config = dict(
    moe_layers=[0, 1, 2, 3, 4, 5, 6, 7],
    router_score='sigmoid',
    tie_embeddings=False,
    parallel_block=False,
    init_std_o=0.0479,
    schedule='wsd',
    train_tokens=236300000,
)
Below are experts of layer 4 (counted from 0) of a mixture-of-experts language model. Rows are named router (the router's row for the expert), gate (a neuron's input weights, with its number), up (a neuron's input weights, with its number), down (a neuron's output weights, with its number) and show model dimensions 0-127. Each number is 128 + 24 x the weight over its row's rms, rounded and kept within 0 to 255. Numbers have three digits each.
Before each expert's rows: a language model's description of what the expert responds to. This comes from a sample of Wikipedia text that the model never trained on.

# expert 18
It responds to: Word starts and pieces in building descriptions and measurements, such as tra-cery, ch-imneys, cons-oles, km, miles, decimal digits.
router:087102138109125141102125107157091150121137105117150119141141141137110124110102115093136153124173113147124159144133133077117170145203098145098118118113133134103149145101110114131087132135148103169162086149132164103161105162160092092119146060115095119121087124098120123140117104122110124098151160124129136096114165142089098104119101109119118130129100154157130130089139113154128147101126
gate0:102112141129063115097096136162118113105135133126102063137126110105105116127106145076136145107145140116158127139157138120111141126152117152127111121121118103112132129121142109097125112137151080176148120099140172129095087158132139119125132086163103142138136133065146089169113085115111172085165115143165173091132146132146083144131111109148109124131125138114138142160113113163123110105136
up0:125137144133106133083111115118108132140166101103117106130122148138108091165128159077156150135187144145116110097176161081124141094125121136112098140108103120084164146109126125103144090106108061174110108120134129097120135148115152146122103085183130090126125125118101139175117087149143111109153128148162153115140143132139101110121133126105104122142095124148122094157139112121127100152161
down0:122128103083109151152157105115128093158138121147139113167132105144112117131106116105126146211066146124094085116131149070156146107099137142148099150133151126108165119149125105097120094131140135112125141146159111118116131112129101115111149167138112150088146118124149162140113140109141141139150137133072123116138119146142136090111131171094123120127085129116109060142163120081148114138113
gate1:114086185120120136166123121065134096142161145116113114108145150152139117115160185112106142096138118105069159124158110112138084164143094156127088106116138127127118119138117114142138161130117129155152118153114145124136120170105078107175119064120152132099114115100091117148104188148109138126107150178155119149140106120111148116091142104133110146130115141112137106119120138140153127130117
up1:122103131131165108138139137129095143145144125118104084140125145149129113112151159101163104109142109118106135133183124096140104107111124131112075117114112135159122107114145140182155146099121153131123111165161137123149134138153089142176108049134119115116112115113089156096093176147116135160148137140118113185154106135102109094120083119132161136106109116110155092123125125098105152160163
down1:147162118109110125147164131138150110132143189115138118144118084143129104146096153169130141119141112147125143104120119115121051129103089137098158214138130147147105134095151121095168128118148138095131115123115110118105129117089142162181123071108153137141114151112155104146165130136133141124143090161105075143136150142126121162119096127124147137108136111111153111116162106107117154121139
gate2:117105120114079122113093103102121117165120105147115148158091147169130109161136125098106188089106149119106146102115137150161125125138168115133115128097097115126058132140117185150133148151107105144144126145136122105123139142098095123118124165106145090151103133166130150101135094144119128156144132146124134153110125107111122116111172145131120128081098146113159170116154120176143098159077
up2:143146102131112104148105158155136157148137108093162129180143134152118122157168123142151123129134069156148171124198120102142132107109155105155138153093161126111138111150144125111116115091132175129094092165132189129121081142136125155098124132131143134123102134153127138112146153078132084089123143132118112111139195136142145129098113128150107121132110085146150141151132130146116137105101
down2:147137138131128143098146158169119120100129084127101135117114087112108145119134128161113094120079126104116120128127131109087149119089164110172101124111146108106163138112102140119128116113135105104143158154158104103118093134112155107129181133123136138109134103165143158142135177077125138177141148109123097108090117102127084180117139174141105136112176143134100125127123110156112140111192
gate3:117128179109152070126122197122104107108114136166122102152099168104139138110179137140137122105103124159089088129079132128124146120118127134132143120104142132113114100124137123102129091148148120132162110192108154091124142144112132085116118121113107114126101132136133123123144138109118128143088136163143146123059127136125102104163147107151136112115103137148176123122087111122189124100155
up3:129170147107102150127106110148162122138116135119141143117136171176088147098088124142111114157163128120152169151176154136169100141120088104137080153141111124126122162178135097146141138090139165121128122108167097155116193129136134141116164135119168160126152110123153108147110119144129152135131110121108153141120150109129135146111117135089103125112142125098092138134090127189076138123109
down3:150136116113088142114136157168111108111124099119134089091144141108141131076074160142102142089144101158103123144159093140148113169109045136127088150178161170124131142169175133137139148122127113130119149145114120166148086141107091103125140131129144131143114125139117131172139156156131118135138126114132111118107105126122114111087142165164159156125114158095135147147125127105100129121095
gate4:115129112098160123160085116101097129153156135136148153091169153114088138145102128123154124178158129166109123116111134131102133099153091125122174131098119122142153123177138144146112157139114171110122107087119147115168119144185110095120123085094128096143079186119126130143096148132123143103136147117086113141104118104120131137128085142114092126151166123125103113121100119160093117155116
up4:134180112142152142097165171157188142089147159161101150126124133143132128131087131167113144137100136137172111146094103131138135136134142142126118116172126133124131160095133106136111100130089115122132159145134127101116166100067147143138137153173126150129135087116184159097115132116135119167115087121158145126088115133128118145121129110137166139119158156116105164065141096108128120154126
down4:115127127139114113149080143091117117124100111077173124157148111143136148161168130119132114141148116125087097086148120124085079142148145133149117141102106162094094117120120114123122130084148129148123121128114122136085125156152107125109151140127094105072148161143129066136100137105136128150166145095107125116117112142158109132161114148150097155121126154158119157112078186148153124095160
gate5:122146127082100136107138104154131165154100122128135099110127134114165113122073157161096182085117136162180119106109116124114101147121164117156161105141161129106128136126124187124155099130103097118129124090100149140157098138114146123109167149139079170111113115108100120141173172148141097094137104097131143144086140128121142097107146128149104124137109144107149151086132106144138104115140
up5:133143131148164152161092140110144114132131107155116136142101131137067139132180115127145110159123157091098097147143138134132126102106098114114103191130090128146123129114110105142108157174157128134144156135151089124113130114133111109122088099111170064127151135094140104110089115153122149132088108172113143113117123137124088170147145114104125131101151151137133095204132120142146148136121
down5:122107197131126109126125131167150116125140148093109157172126137128124113192128101101160113162132122125119100133102129075148132115109119108107136109092088165134128087120122138134142091179154116182153153077090124130142126124089152114137108159091125141157165102124092141153160153167150150139121169111134135140119114139131113143135123105136098124148151163137114094147111130128163091132147
gate6:125088142111074118126107126121109148170148108119142107153089075147135128118140126130123153098134133121132118149150159160125095159112115120112079135126115075119126090164074132117116153114149107124142141085156142122108121127133096116128158136142173185125109122104079111142127105098135139165122144153127139133163133115078086104108145148100178127108144151130149114085090122133089123106097
up6:103176076106165146158138157068126147127101115116121143087127164104118138101126150175096111144090130104135117092096133081150141099118119171129164147117157146144125170105165135126142123146162161108141155122105088155133112099144177108114145118150122107127147138128161117102150115153112113115097090114125114135114131152142161139115132117114092119125121126133112152174114130151182136142175
down6:136072125120113159152092116089164124137115102129132136114173114129107200136130142135168118142164119153110116198143108116092157079118109098152113117123111152145123158158139126126133142101159146118139115086159104147146084098097137129110136114134126176113155128145142146164136102131107145141133117163129103108135110117129134115139110120116141128137115185177103124125144147114070136163099
gate7:098105158163150156144087135140095147145135107096144161129117133122158115157114149101128124147159158146086155144131082115113143133112124124126161099160134129132123121126120081110135159150122115096151125121148109127141103146141109110168110143147143133093149114137117093179125098112118162132099127166139199100158111131111155120133130099125104082121123131134108084140106093140153107038126
up7:143148165156119178094071093142103134143126135121137108132126158152132087167121127109148165118138179137071139130143092125099148129141142118121123096115118122140110175131117104113146127106109120083118129100111096116172142101142105162138126133150189120095128113150090136163152124123132135123148151141110190104164141112144123100117130129092100113156144127138129085154113131143153112070111
down7:141120156101102147164100129094116096122151129149125106143150179117123097111155129107133120112127125103104125141192122097097150168143101118148145163157124199138154112148129156139150095101120129128148167166148134109155072130131137121125153115128129103126162137142083133129130131113128149123101117109147116126103148121157134153121102125068146109118103060111150145148125177083129133154154
gate8:102151136143113162112144154123145065118103088137138134166162111118137137100126099160126120133132148127144114145107107121135114152147113166178130098163107124137108109131143084106149125126119122155143146111114077145144087117111080122116123109115121136176163087110111149168107133103131140094096124128102159109100147136135154132092091151139206120116138159155163149117159100138178133134114
up8:120145117119114167082174121135127129127133093083182122148187126161091114109138082099128079138164123119136146154125104120133132157110120108170139134114124103136148121157130153138154097118132095132126161120165130150125094118142120137105113107133127108155159083133124169137089131140124148075142146125122096104135189140122148138129110146126166119119129119138169120106120118124096143129047
down8:096132123139117168056123156126134120134127131113089149099109131123104143137172166126178123152109104131134153135091153107097150132147141114144119132099118116106121096127146143142104169166136127162138110098097114131144130123169139150112199127098120111132107135120165123134133109125116088124127126126133102112145136131150109140126099119175120077163112099140073102141077122113093166072121
gate9:125074150131111115107143137166155074145129171171142159129128085122144162142122146139080124121123111155110131099109083103130132151108115166129132163073148147143113154172130125141128135106146121128143123129110147171099107138093133110137115080111167104090139114110160115142139125111114119124113143152135182103124161169098098140186166105116165148131143157122129147111116108150108135120100
up9:155089155122120163083148109180150109141110166137140157166129083155157118150099125126136129117155128150084146132144105096105149158147149138112115117111144126143135150176125108155131123090149121109105115104121109164138092110102145141125117092104161088115145120116125138144126138165151083134163158158164154086155144150126086106186127147118150151156117141139115126086138134099101152143092
down9:116114121154155155095126121077092127159147103119147145136149102129159128111132111124140131162092145135151171100136120141137127140132128113139126110133180121153152166102148155118103121110117156153115148153131128130163088151119140168123159121135110191122122068113135135131066167149145144133117153179104094151150116152125150139132112139144106100154111072157123079150170119118102128164144
gate10:092095137105085156146145086124072164155115184102133103082136122118132149144081125138123134115155122104126136121122153126092136095119142107124160135130125179110086115144082108075132106128147121162155129151091178152073115144107107126143144139107129136167138151114133096137098085120121126094140124119144133119120083131108149117094179095143147122155119146136113132150123139148132117094122
up10:145077108131111124138171100145109139133136148108109073122149136162139108126083113140144132096112140131119125164087139155083137110151149138146158139115133165115127102116127131099123104089076153187136114171083152131104112142083104149128120158114125127151137099121102122102081106131141133089102133092137106160094091122120133144075162146162128141165149145128091112117134124123097133115147
down10:108175134107129142145108120161092170118124107164118154135099085093115134143129164116155111125166118109186109168110089146115150120133179142127136164134113129151128110136127128147118078126160157136132126111131110147119188147118167126129104086137125175121155084120139152137143135162115137089133124100105135120152140114145109127108143155141090084172122136140100102176102125083133126160119

# expert 35
It responds to: Closing pieces of words and names like on, el, a, ham, as in Photon, vessel, Lyneham, often in taxonomy lists.
router:088141134089135151120126131106134158127143129133119128152156117124133122112108185114143113145153113121148141149097128090159138133146104164124172102119092165105122119111069114082117122168130131158166125165163130096084167107143114088129126106143113134134130126094101092118109129155115153126132130130156124126112144155087191165088111097141083174122111164136109133110142130138139163121165
gate1:121129119158120167138124134137123135138095108142128125147149138142132173138097131146101134109118121136120158177087102168163107180151143142129126171097109136136098153130097128147132132201180150130187114138147100145125131132161105105150121139082117150160146109127129096130153109143115158152137140118151155146149128115131172079089164114090136100094157147107141164132137109170150121117143
up1:090098123092109128139123121120129133147175145138134095127084147118128152113133108120122173153169137124155148099152128099104156142097091113127109111108161094158169138087113107123144154085095116122146116123091163147197128144123170094083141116141098154107126106130140093174120124103110096107104146162127160111119142162099086139116149074127124142115152147126103122117110120129114120098110
down1:107074105115117187159141143095163100123161102162135179130120151130102149124121149127128173139162164176129125116131124130095137109172152115146129169121125114110161120131147133151140133115155077163132140134111136106143118123125161115152141163125143129107145125117140126114122125150112094111129114115111099098109158119151108132089086103156143116126099155160115139089128155106055128066136
gate2:119095171136129095164095144136119136143143114210162173155122122089175137157128117110129112134107121129144156119165129147141147139138146102148119132104143111131117104137060131154100137145169123129146110151146135103117157106111142150126176124122133170100137159105113124115136133157110162148135103107132142127129133083109146122182143115128112145072111157093138166134158095146161133112092
up2:136050143120123138113135146128150127145159172171152130115136092152123099105163095104109112142118126123151129140152124107119110147089133123133159078136125085097132113098089138141120140088120116138119110134125116111154169100125171137081125106120125130081109153123120154139127137150139119130093095128146100128183163081139146096163111149118124162092136110115129171099130085142134181128132
down2:147091176173113131124145141129133054123164131134135103127165093147106101133097173104128103107172131082170130148113111112136189116135100099141142143131155099162131122136087112133184168137138133159147130123100167144112176115124141130140137115143153154119127134107097154159102116116171125131132111157133101098096145102129085119156099113128123162166143121132109111120109129140130146122126
gate3:093104104098130138099101121138079142141133125118152179123125103165142137134077133142132096157143132106136137213146106104134115178140107129144130130130095161106101169120105108148182154123128101164145119106129093085123147116138115077073149133096136137141126125077137153112103141096121118138131151156138153120146133150102144133073112097126145118094140134121117114138113130149152156141133
up3:131091108105112129119109134117089145118128140101144184123129114166146126162116144119140108159173142089089139168142111080145129142128133151145112127153083145130102154130105081147180168131104143150121105114120109064110162091108165116065123120125128145124103139091103139116086151123142101166145157147146128151149155137129166131104100140128140082110124118113134119153128088121136151145132
down3:090142134142158146158143123118136119121140116140162126136123150120138144097153104157109156147114120137139105113125135113130147108150141110090112116120142112105133118120128150154088135105123136159100155127143117144068137115117126155150162161098093155170127164141135119129150084134168078099126075104091140130131125134179138156174160134105089160109072079153100077130159132130142147148172
gate4:101107134114114197090115086118170152155124119118122128125104100137127143122059126090137102126118081127096104156145140132116116122133109124142150150109134137138151100157105123118106159152147120165143137088128090141150126180092120140113133105127136124154143105107084127150119180143100112099098133149134147088122080153119149124107103115140141118114153159073118144087076159131129134110130
up4:105079129142127095122062125140091140131123119141109176112119168119126143140140154132143169104144152101132171094113139113109130145111153157108096153139136153146134145143123117123171110159148126089140112108097178142089150095141125117121163139111153122120108166121162115188124118136137123100128152133139131127101143088139085110120145112097136118113118113197106095150144100142159116157176
down4:107135169118118138135114151106142148097158092126127113110142132126161126149081115172079143140127143140130116131118132168122135116126154112148086134138156151149110107102095125139119148152133090138100136134144191086122152126111137146098072164143150148144115142147108094155121133077094124086077149093131157089131110115175071164143167130158146126126112127139119127142109137159131105140095
gate5:132132147142121090133122136117095128110100127190126139171138149068153145155090099113131132125133146091146171116132110148141132144166138153121129157121132110118151078108118164110131095131136116155154155129122129130131125155082162141122134147153135161075120135129164133118147132149133147152160129095129144092106171168127141076111158108116119124107116187088104108119152142157155076156110
up5:115085095122128167112117111146148134152159139094116089094094111179121178115121160158107107137104155135121130160108146091137112119110122094132137113124134097125099170147152107186163149142116123144136080098112117133122142145178112102109148110076092124179118101134121106160122148107103110142130116140146134129132110101105123125132097115125156119139135127152183143113089109132143173085109
down5:130119093133090133136167129145152109131092147174153131153122109131134121114141159142133091138168152134157144153092135128126104132153135105126086116135104091159100161140115122101125109174126096092133125130110127130133088103131078115114138130131126176101147141103148101139117145124074130143105145110176118105132166151152133134125106128154124127159174141095109096110156098183187087101105
gate6:090082092112141133155114081148126153128111085163114124147145138123186128110124161114114129147106135116105119118110123126132161125136113094121171127049130145134135142104098139142098105131134127161148137138175175118157131115139149094128155125144120111086113131105135084143125149172107140114103128133163181118169104120114130137174137126148109170131139137108130142107166152166170130118163
up6:103136129150088151135139162129097107129114157153125106096106140126129157159118107154069152111130162138114145121124128086116146111144090102114094147160154074136129151161177157149143129150138090139155108091092090147120126149144097080108156118069104128132144107165140126139119117121112129156136110128118147121135126163100082111139146089122165099091151162124109105118094140156131099105115
down6:135126091147127116154102161146127120133077121132138138173143141123150143156146085130090064152126133155099146125138101086108132153113142120116109139116100112154128111144107148143144139125153077184096123118137146151115117118115121070096145095148145113071127102137085104179087122136095136183128107104108120121119149140129132101153152118151143154121102136102102089120149099152113124139097
gate7:122158130149135156103125098125131153095112128115130131133158100148172125135150168137112157091132157144177153147115168129171148070125123130122162089148132118123161154126126112097097122175107146136139128121116126117092141137150104121118149134145123104129158100135091059115146075142129183116180126121129127140099153135075144132086147120118107129134129162166119098086110096149129122148131
up7:125122114122088105148111162107131099153109097141115133142080192120106140129119118136112134155138159123095096106149143130107083148128122137114093138136139136142123085158133150131155172125124090105131116096092121155186114147071151133154137110083133152122130156137179152151133139122117151152100117108150154116151078102158074126164103143134150112096139136081137139155118133162135120112123
down7:116103110098142123150108178106146107129136104122137122111133122130152147110124141106095142157160126086118119100163131102116141138139143088138138086113101138123116088097094136160130111135157124148059121178153102112070146139124125094120130118119136155096134118173169104148131103148108166117129130109112185087134116140164141145153115143120139132079120164159086176105147136147136106135098
gate8:097166112119124168152150148120155148109134130169105139176159128121108135131116162137122147135143130134101126115113138130111093158158074095086160117118115156082149112157109113085121155153119130153137145134146104095175134133121106101157122094145150102093143152146193096133166076140117122119083139142094117099115116115109145134089133101126133158128113159140092109115122139145103119162169
up8:154100132160121079119145128172116098150125143121125108069104129109124141103192129136097145120103116081167126143144130146144152102113121092135110127122136120188110148115196161163119123120111148135137130125141152184093117126124124114104135132113083140131115134155119170096116168093119136170125100158112129180126166118138131127145135135128092110110151122150148157167094143115140123108103
down8:117152108132121169119096099102100148120108157103092065168139120105122152138114154154127096123166135121147129170114137121133124159142123127143121104119169123151133088096140108127086116096109098149138129117128094115121130124105151127170117095086135105102140130121141138135127114159149108127163141154082135161117153116084117086132129127123104160135110106133144149167145155180082189150175
gate9:117162125109136151104159137177146108137109125135147152112124115143157137105095086154130123140116103150125129149095118121156181149153084129139163084117099143152087146147139119133118185160134089117127100096135105146087145131128128114121104115137098125122108130104126143103139176153118119119133157137128101175157119105153137181127102120076148099137141154107136168139069183098145117132136
up9:140163099093131138121150143156145161078108136132141129122147101134159113127114126131134115151123145138122122106118105076107101087123088085088174114098101140112086107155157151121149155135122118130123145066094074136124132116106127141104102124106100116142124098189150080112133185128129131121117134107139105122123137133145144141101145139120133100158137124131140119144127184094196134152122
down9:116148114138148090113145129111120117135105150131150121137116157131114107121180170090157093093106119124165096158140133107144126156141175152121143138139161115129174100169139182145148071072098149149150107123087113108148125138135105143162118132139135140130149116150111141097096138172152134121142110140109110091101149125108105084121127102132144131083146100143099144131159144105125147078167
gate10:123095092161156153124097154088138126103111134093131141130145087148078134114121126164132129088155123114161085154114117153171098126137189143089074160136150131111140119129105153115121128136110139100137138154133128129142052147165085147145137073128125110150136154156103135119111134173130125095153110134115126098142145142105160101142123142119117142131163144140165145126150105146083127138133
up10:141142081173173158145122153085171133086125155125146141129131086142117134139135138132153112103133135111153098147122155160176119121128142133070065173115146113163173146124111125094134121104153174088122123141147166119131107116147151124111129083129154124106117132144104127104150117155132141114152093139166118123175134121117159089108121145127127120147180152134144124080134107130093124114126
down10:184144142164111114118134099167123149143136136129116126104123138115168115121101131109120158103127179123090117100108120142098096117112121094129096149082161159146117141105089108143140144161152158136107121157141108122120144127130138132101161178118143137131112133149122153156077119126082121167147104091131143142118110127098101115174161168134148126131132068137077097095094157167146116130125
gate11:117139132143122141189140177114155087114101135144114136141173158121091132106093131134122132113129075112124089107096156123166139131154123147115094116118180091154153178125092119081079125100148107124132119136111107105156135126125127126126157121132111162107112128132123142190124147109118111119084177179134123138114125139135124118122151114161143091107152144103108119150100144154181108131138
up11:142109162100137161187160158144172114097129136125099130164180119123080099135107113136141112151150104127105111112081167118149148139158132160120145127149136075150143153115089150097087107090147155132110086166110131111128103136114138143125091131157135103122068102144105164141136120123157118144123152149095106161138144135138136123132143153155126106157131096152117130165127147132148150162104
down11:097138123119129143141180146123115097136142140130147126105118122104144141127153104175142160156116065130161154158138095119138132123121105111151150143112090098146159144092089145140144138139124094094113146088110119145153100160157120162117103115111108153107119115123145152143176118146125123077111095089108093106176136108179106179136090093152110145120126157113159145145128121119111134081129

# expert 20
It responds to: Words and word pieces right after was, is, be, were, such as able, considered, appointed, not, a, is-ol-ated.
router:092102143119122125104122131138126157125161067104160125086076153132106125105143161119135106111136137141127147157120108101146103118139116151128123108104144113099134107123127135118148139120194139125162114114109078114144155126124125093176126127133130160115160161056152153151133143129116132139092120109161145148113111129074118138121098108130146124066107167111120116092065107163122123128154
gate1:103137157108101133128110121125132166162144122130104132152128110118128195081128137102127134166134078096136165105123170113140097104152167122103116159067125115105167114138097106136147148144128083172159162131137112124110156153177125113163108156130117096088142154121167107090153096114113155098132093142129124123097099119117139145087137110115081122126128146112131136120135138147122097102132
up1:111140114119133126144108134157151099133105148152126133139135126128142131137098169116124155120163141149110115133107095110127159147165072101122157092133181119165112155114132154157094081146108155154159090121104175099136099132112113092123162136100085149134090128140088127163137165116116130111121141159187180114094142140099131125159167094094123130146142145137127154126153133162138151104120
down1:115141137118119123142130115104151148103102137100141115156111137107132143111098153127151144162120163089086154093131141151138160161150095139121141112130096163139114137144079108127111164137137122120098148126141167108094097086122136108122112171127139105126118091115132129118122090083097148155148149122141172180132106148130168098157090153136158157065125130102098149071156132105143098144147
gate2:125181144135100132111121109133065109133106113146140143100131102092149132121140135141098195182140127085130142136120157141157133132129127074108163127139109183160115086114095108141150143121126114095145125142152115080137124176105113107116124139128145156131129086142189127158140148126130146111114134152147130090133095114123122153115159104115091093132179140126084126099152128142149110134135
up2:113079124115142115182120149118156159117145181138104108179128172123102153125119113098170082083137123140123108111133137122103138147115101132131097141105123128144115140127161135124094134167167151169135121141143163176099148108133159122096127103089098130101139173143124108092128132104106103113140083128102118142139152144114134114138119109151162132103100126147165185118103120138151167121093
down2:133107121145104134128146095167110151089128121103090085154149121148159132105121101142111084131186121163131126154092132126097129124166116184129159156098108102097101164126136192112154121159105129114136075080122138076163152107122138122137126118137130094154161109100118127136111140107144139141131123131122115149138094107115132108135170102122110135139126141145120154106112144178069111142124
gate3:127142135121145119144112129123134114164119096124099147154125161155123126107155172106143120079154163057117072143128145078112074126138105117103131117140109116121082129107114103120140132146135119141156136104106132183109128112104118147160125127142109149115117134120109149092108075121117115147138125114158145119086163148109147089154138118125126165131140141144203177160156122143165108120130
up3:115123131099096141144152139102135129096104169136128125128160099103121128174123095097107112173124119169179154104113121175133170141131113093157142131124152131129145147135097154105078148138090138157132124157170134073098129147136141114115108095118122122138113112129146107103155155144126129130139131160120083154124110117129132146071134115140121112145105142115071110085078149118061128137135
down3:121136185146133127161117107163134133115133137124140108114127137110147133138086064116116116112167165167145111109134128095081133141144106123142170150134123086158126128147120146107135151121149132083129124169148134095098149126124133109110128109072081121104118134161078127138171169128146131141138116159110143124079135135158166119158141141125145109127128130107125191102096072139134120089149
gate4:108109146103096132129090108108112141106118138154139164177107115124134118132111160112110176106156094113130162102151125119115148107125091156103120109079183118109173163127144134135097170169113141144143150109123122091118171156090130081129147135119097094102121108119134123143123119151112134138116093148175124100159165135139100119137166103120113108068138127113168152117117090118147109110148
up4:138118095141133137115140156049103132095116107128142122115100150130115130111107124099149134112162117131122149111137118135130131111154154141144091162096131141151137129121140100085109120132088133097118118106078111111155098147081153120096145153143110100104156146118126152136148121127146106125122136084166129080161105128145037119159101141120162095114116124165124102115079104125140082132136
down4:144076119111149152106119117068118139193113109137134105159112184154126127114145102138123164113126136113155094153135112150133119118114111122132111171109127101114162148168142098116189122128108146101148133129107121137118118133139101112115152139119114149117139125076156122116153109143149109103121077095165133154158152131115107152126079166111152130149117105147166072132108113105137165094105
gate5:102125106116081165128142136154146088129097163120166130115148153087140109092115096129109136097113122132156125121159148145118119115117094107123183103178168105108121145133148160085115124106113125152144124115123107107122096120119095108109135135120122134113136143130165144169138120113110126188111081119065134148160128123131097131139136122157154178130138119162127136123087123149170196111120
up5:131153107127115144102155113150165136106070189098145071109138144116134120134130158095106148100100119133182155114166097107142120122120110099141172128153140134130117127092147132134158111108136123132125158080149134127159113100132100126116162142121154158128139101106181099144152115160117133178152063130126172154128100098113118111106119115117156126126122136120116138119169125123102175135151
down5:120164146153116159148144104156201079140140137102112113126133153157129115171139134139171146106131128131115101151160149107112138132127125103160123153148162136140100087135159153120105154151054123091103126127138102136148150130122145137127118088131140103111152108090097156135102133128164095143073130151102122126112115120115150138123098095095125120155081135134141099113125136100131134145060
gate6:117131146109096146131147174128145158133164158131163116122139086122162136098088137111167125152155124139161147148152136077142124148157136102152127160120112136130108145164096159141173123148143116139172135116126166111093134151178123123105121136128127168164136120131156122153143096089116139154135128106142143137093152170091154156117126115072111142117140155099093098137115107100156094124185
up6:098119111124177144151090126141118116144099128138087151167166107113136160145118145099091151151168155115128120115090129179155115116117105135119158102126139138131133116124117136137122171149119113146168131155152173119116120115135163098153141125109088125114088130150137111107103136115092166084082124159115141134126158150092138139107166092190118115134146144171180142116132155144119127103088
down6:111125126173159127114138089157109185107092145123130095136129127131112113149125110141131129085144113170111139126111118154083109145141095158178141098127162132115099082149134115135120132166138138150096145101128155134123123136072120134117091132137134121113134120108093125130070137121139087176118174137097122173155132111115197095135116120166129132127136161147088146094141131160133131137165
gate7:120133108111133112092163140117134091154150122099112084126149105117166117127122108101116132089157140153157103163144151145142118150115133075103137094118170102135150139125123117085116181118163095133127140147121140092115134186092091095127138081184078106145109150125108130132139128076123106098121142148152123113172111146119117098097118115095158107112103141163150131125098115144150123120131
up7:119088177125106135127126082156119139190142114130125105100098130152145112122130121127106088116123105119118145148097105145167077161133118163126095182117130129135159154155167137098110141139130148097121134108086074108136147164131111127121140115136122116112108173106135175120126153130134123149126157126123123116125135124117053075127107123093145130122132162132134120136078158133137142084087
down7:162069125133109143113115120154146168135121146162140090119107138152102092085119152135129110127105147102106133160142132124160160156098097108155115138090112131118130130134130136133138156101116119165137113141067103157125184094111145142153153087114130103133125168120120102169128120181146155149138149138144134169143124168070130102125111141131176137105149129130135100120161123153141081156108
gate8:116146146109127095137129132172110129119108089108150109119123166140120144070073156123100139131137103166112114145127099130176111123125101137155145132120151128116112142110071130105132121134121077163156133172137142159099138117077108134086128145111137096103127148106125143085131123093108175123117095127115138130106157100121115143127124113091138131053087156113126146161130097096108128145160
up8:136115146188100140129113112153124141131115089079126111096109180166161110114106122154131149132138117138095070134126108140116165127113123182125139168121137131106132147101112118123166092075160109135112147127074101144119113128106126159071119173108142149173141089099111158145121169150129128109086147097106135125152128109135100107136106126135126146110113111117100109114111105104134140143160
down8:142117142137183127123114167136116121120139130126126143119114145083129134087140115123097164146147096095132138137142144107104161113156138117143091120146138140108140097113143134149109114122149187110142111176141123131108118101173149104088112147136100151161152127157159129135084131142116102110105128095162167122139085109162175174098109178085096179148101135150108127123167125134129101098112
gate9:102131163167155138166104120139150085143065148129164110150151145108092151142106145132112116138151109140143140127139106111140060162112116132114145165132155100139154141108120149105146162133132118155155128139167124115168108122108148092140167098139134167120124163111131087156108124142130110126133133136154146147131146147121146105105160120138139100092197184145146135153139126183161125104117
up9:161126143160159103106113144108147156148132118096171109113152115127093097147159126133160088127136109130111101157143115118144085118077148138113125163116122093092138083091130114127180101091150152110102105132147108142171140137108135145131099093142163113122148163132131140118092170129116098114139097126146089161170154114141147123148097163171157145136136096156149120135142085124110171129125
down9:104127103110134146143159127134124066127140158116095155139136142130078144142136149144129128125159080150143150133117133159137100147106133127116160073110166144160132116105135150129126151136131128107133163140131110132111112121088141136159117117147114114104138147155095080176138144155117126124113173164104117158166130135087098119129127124112066125060133156154199127148135169140132162138133
gate10:117128167091121099110082126134104100172143153131178101170127128093144161124084142114128133130150139127103133130115170125130103191133116138123154125113147126158102138125143106138153137115138125111140149155162122186101144157129159129141130185171130135116129138090113100142141134141125150151163133148096138130127146122148130178095103102169087145130147148070128132133071125146113101151106
up10:111143081144078162150133155141155160137095149171090133150167100171144139166133094120142174111140087104173120122100110125146131098138119095134125133110131147128115145153119140158130138177134102152125145087140155101099076102139144125138149123112110152139130114153102114112098160169138113115133107145144130115124120186124137084166164148132142150136136143117128132127134196112165132114141
down10:103130105074107115116139128155097147133103155206109111125158132157088120100084138138099147134119092130151127140164145132124124100088114132117172094104135115094136142111191148122136125109145132085138142093105115154127084137113094125157137128141156120159130116144157158153136167173144074160119125121107148169133142118115149138112089114149141147110105102104128106126137128093129126090142
gate11:117118163105139123124131133119151128133178109156137120125100151116128143128143178110151126139124117137164103106118116128116133101146115123139202140112154140141091129118150128114113167151170136141156134093114135151141138155100147092145167138154136130125162080081153136152131164093123110096107167132118128131123188153129098153134120128182146104087134160089155134098081099186121132128141
up11:149119098121121129094123120113130154170178071137130142129070160120131114141163145131171138115130127112131100134112091122128113113166171140109166150171137134102146115122128131108138132118169128086109099135110085156144095110135139134110126100118142164123159166098121167179140144105120115117109090112103142113115175128143094094188090142156171112094133116136135114115112104144120149153118
down11:161133155105163145165128123121142189148148123169146135133097146084143134122142130134144139126135165135165111147116119112178119113092124119176139097165116132117133139154106073140148153130142101094123116144129142141151106164162134130099144108120154139120137144166131126142117120147146140155111106087132171144115117105103081115136076171111155144137132142127212119166122158121108122119087